Weights of a small mixture-of-experts language model, trained from scratch on English Wikipedia: a variant of SOAP for the experts.
Below are experts of layer 4 (counted from 0) of a mixture-of-experts language model. Rows are named router (the router's row for the expert), gate (a neuron's input weights, with its number), up (a neuron's input weights, with its number), down (a neuron's output weights, with its number) and show model dimensions 0-127. Each number is 500 + 25 x the weight over its row's rms, rounded and kept within 0 to 999. Numbers have three digits each.
Before each expert's rows: a language model's description of what the expert responds to. This comes from a sample of Wikipedia text that the model never trained on.

# expert 1
Description: Line breaks ending rows of lists, tables and infoboxes, e.g. after "Released: March 1978", plus opening parentheses and coordinate byte-order marks.
router:495476499499509480498510460511496481478540522513520465485476496447519543499490498474500536502504465472470472521496478509490490487491499541518509489505513495505508505510527526513487535502500570490449502505516477489485516535551486460553501497531499474494528542518504468519499473524516443497475467545519505488441487476506540498496528504426498546504495569543515490530487469510507478483507
gate0:507518451550516485490468490461516502483471515479497479460540463482497468487470539504528506537528514469467514473560513455504460472534492514498492472462478489467466479523490462464504485514579474504487487507536507510484517492528515500507490526488494534460494483497504454504473500543525453490513541528466543530470535512471522503517508488508466493481501531501525487470525446502493469542490
up0:488522556508459500514504466535503498492525494496477512512507511504511548507550467538523548488524490496512470494505552509502524520496522464551483514516505486497523526500483512486474523501475547502497477493461532511498480497518511527508539524545511516517476465478481530489514477460468486529491536524487511516501500553518516513488524452491503528513461476510488517537482484497539504506492
down0:552523493488513512500485475493519495482531515475495534492501470511548494447477499474485511504498509475516506482541466509488480509515497469506526511525450489552472527499499491458519506518452497504512492513517527485481491487475481478503507472502473486505521492490457483490487492477496538551507498507525491500494475477537508464496520519505545471466493538528495496512522488457466448492547
gate1:528511478523526515498457500488500508471532559505509478533470505538524526536527546504522497480508479490510485516474471512499522489520496505525533496508502463501489520487525487483499484507514507526490482506486512495501505477482477485492528486495517508589535462485500517531461519478485535488517511498473432482504508479520520510520483526477514474521547474492531513517463490474487531514421
up1:482527546471504494503521548512528480506486514495517544486525542531540470523546456522477476528479535528478485489532546500517549469492497475547490528504494574472484513451514491506490487501497503476487511524501538497502491473499500458528465515463513503490468530479529458490527462527520471503480466502483509469482505525473514475545503490487493539487502529520478543492455473529518478508538
down1:490530470441506521513514463500512539487483477452505485516480466480497496490518514484486497495524509483534487526489550505487503518541490528493530509521518495474528516539472506460463500534498514505490490535509506503467513462492540490452465478503455508506498440494489472495554491501527484502539469506493470490514497489482494531522515478500487502511441468500505506480500553471496473464512

# expert 63
Description: Apostrophes in possessives like Drivers' standings and Ladies', possessive pronouns their, her, our, and word endings like -able, -ive.
router:490523484480496519502475519543495431502499481511483490494558491542485474484456528481498474501503470543510477487487497460541500503525488525509428458508507490463477497440438488531438491503527513514458504496484510508521518513512500476497479486497488512493489508540521502494484507516499511513482480561468439517483464514531483487515496500520526499485468519504458494481503531516473463496497
gate0:502481464456530466506513481486532524508488516483471503514552512456501495461449509583454496486512426516532527494515525511533490517545495528529507481519485446493484503486484481507475535487543492513512470513521506529464508509505502512513550457488435499543472513507516497477483550515507486507459526506479527478489488538454484472480487470505519524496472492516483444466552499540482445524489
up0:510491500509479494492513525518486467481497484517521469508466499528515501520532494449571539484442506475442475510475485506486520511499524477472499467517486530505525496512501502528513485531483522529509489472509482482520477525511499496468468505479526490507536496507489500477493428472513513497532480554491497537531532433542538550530511498489481475489518528477501552530456510461507512458492
down0:470461536513536500466530445494498489513469488503510529532533483486530555470474495505488468532482464534499490469496506466544523532520530496521465508517513459522506486500500491513478486499517497480517492482505515480491549525507476508520493466509503470493455455493518481494493472492516490521431534508537523493502496523501504477513472521490516491472500501502487505500490528500530492532528
gate1:481513485511530515527538525467476486500515439491519488480497530497511472481533499512493550519518516499535515508505550499530505490503521490495456482466528480539490473489492529497513465528514495501509501524495520507474471546472478493487452457549531507508509503491462521491485560550502496504570544501499521510486483522454511523518476455526520473495489505553481524489478501491495502490539
up1:462519462505519505508528528498461485504520438514513484497513501478493486501507494512477558501489514536527525547491510516536477504492518472473475491482504463490481481491474520500468468515512524474509488541499499479466450536465470501481494468526521520497471518485450505463492507534511501499518527478488498499529505557453503501467477480519524477477489519523467535484481509510500511477552
down1:482484478519524457492510564515464512468527504473472468494470483494530527484503462546535515471489544492496505508504535489511499564536498486488491511479484477494497518480453472523475501510506516467496462536499529502503517495435512487536481530527496564507469502518474504503472519508554483506511503533517495486490480499507471518460501457494493541470530504451528519527463454511492535501507

# expert 44
Description: Line breaks ending list items, headings, table rows or colon-introduced quotes, plus opening quote marks and prefixes like non, anti, self.
router:476469500496493494486528527541492483450539505497530486520516534500533526500507533487513474507488450480467486525507502551496514487514480548518500512492470507485539496515512542478493532516460549484451505488524482502479499493547514486532504531510490474490541537538485479516465481502488466520465472510525544497484485487506514489502501498433564509488533532510541498483480452542505508480505
gate0:502476473529538529503478544475515495503530504451482475490512460517534508504516511491522480542512514478541487500520512491497477481494518462495542478420496476504494464491459495517487490521505523475467448471488507514505465434503525480498487501468537506481531472501489489534474502505502526477521500504500507477495498525528508472551500491527474499523515480463424502491510531475509452503492
up0:497497474494474490505514524472528491513513484500548526490473467458512500472501498502504452528479539491518485481464540510483492498503497451507486496521468478560529495445465473486496479493505495494457502479474481496517523488494537445482515480478514473494506532470473484486471462516503544556488465508496475505463496479511510511552509521475497521508460521470456489488508508507519422497516
down0:466492483486530520484492496466503519526476475476424469504488514456518504510567496532463480494513471464521502496465481504536527516470482535524496511531490485449511463508452516504511492518504486483505501499490478489505502434543477511504470503528482531515504485516480513539516491540480526489503449478499476507531520500519473480422502457517514504503485496516516504541525522480475538504522
gate1:527494478511512540446463515512459523453482474535478435509518480480513484542530493493506527524501485436501492512535482489503538487504425459478462541523555450494463469468527478500502508512509502462472524505484559516451516462484524517471444513496538547498470504494487534484512543536491508495512559469508521515510506509470487520521511498515494518509499521455472528518511463444476472514481
up1:495504492524507506453450519486486506477506466504469474514474495469510485516503465467539523471474497478536484517495493514461533490536440478453490530520537503519465501477517502498494486520503545492504501501491527549463489471496547494509408486520534537483524476511484522477517527510519509497463508475512516517491536498519505562492486518501488532504568533446479531506523494469524498485529
down1:497514525509509499521516474522506538535490543504537486527475478525517505472504502518534504468489513502468469503503536532511493514539495477514534502519498554497493479482493473489527481513468500454534535488513487520506478538505482514484479472468503522443532488505505528466498457511484508497495530505521501462513479500498487442449503499479457484483511544513538498596516518505508460439449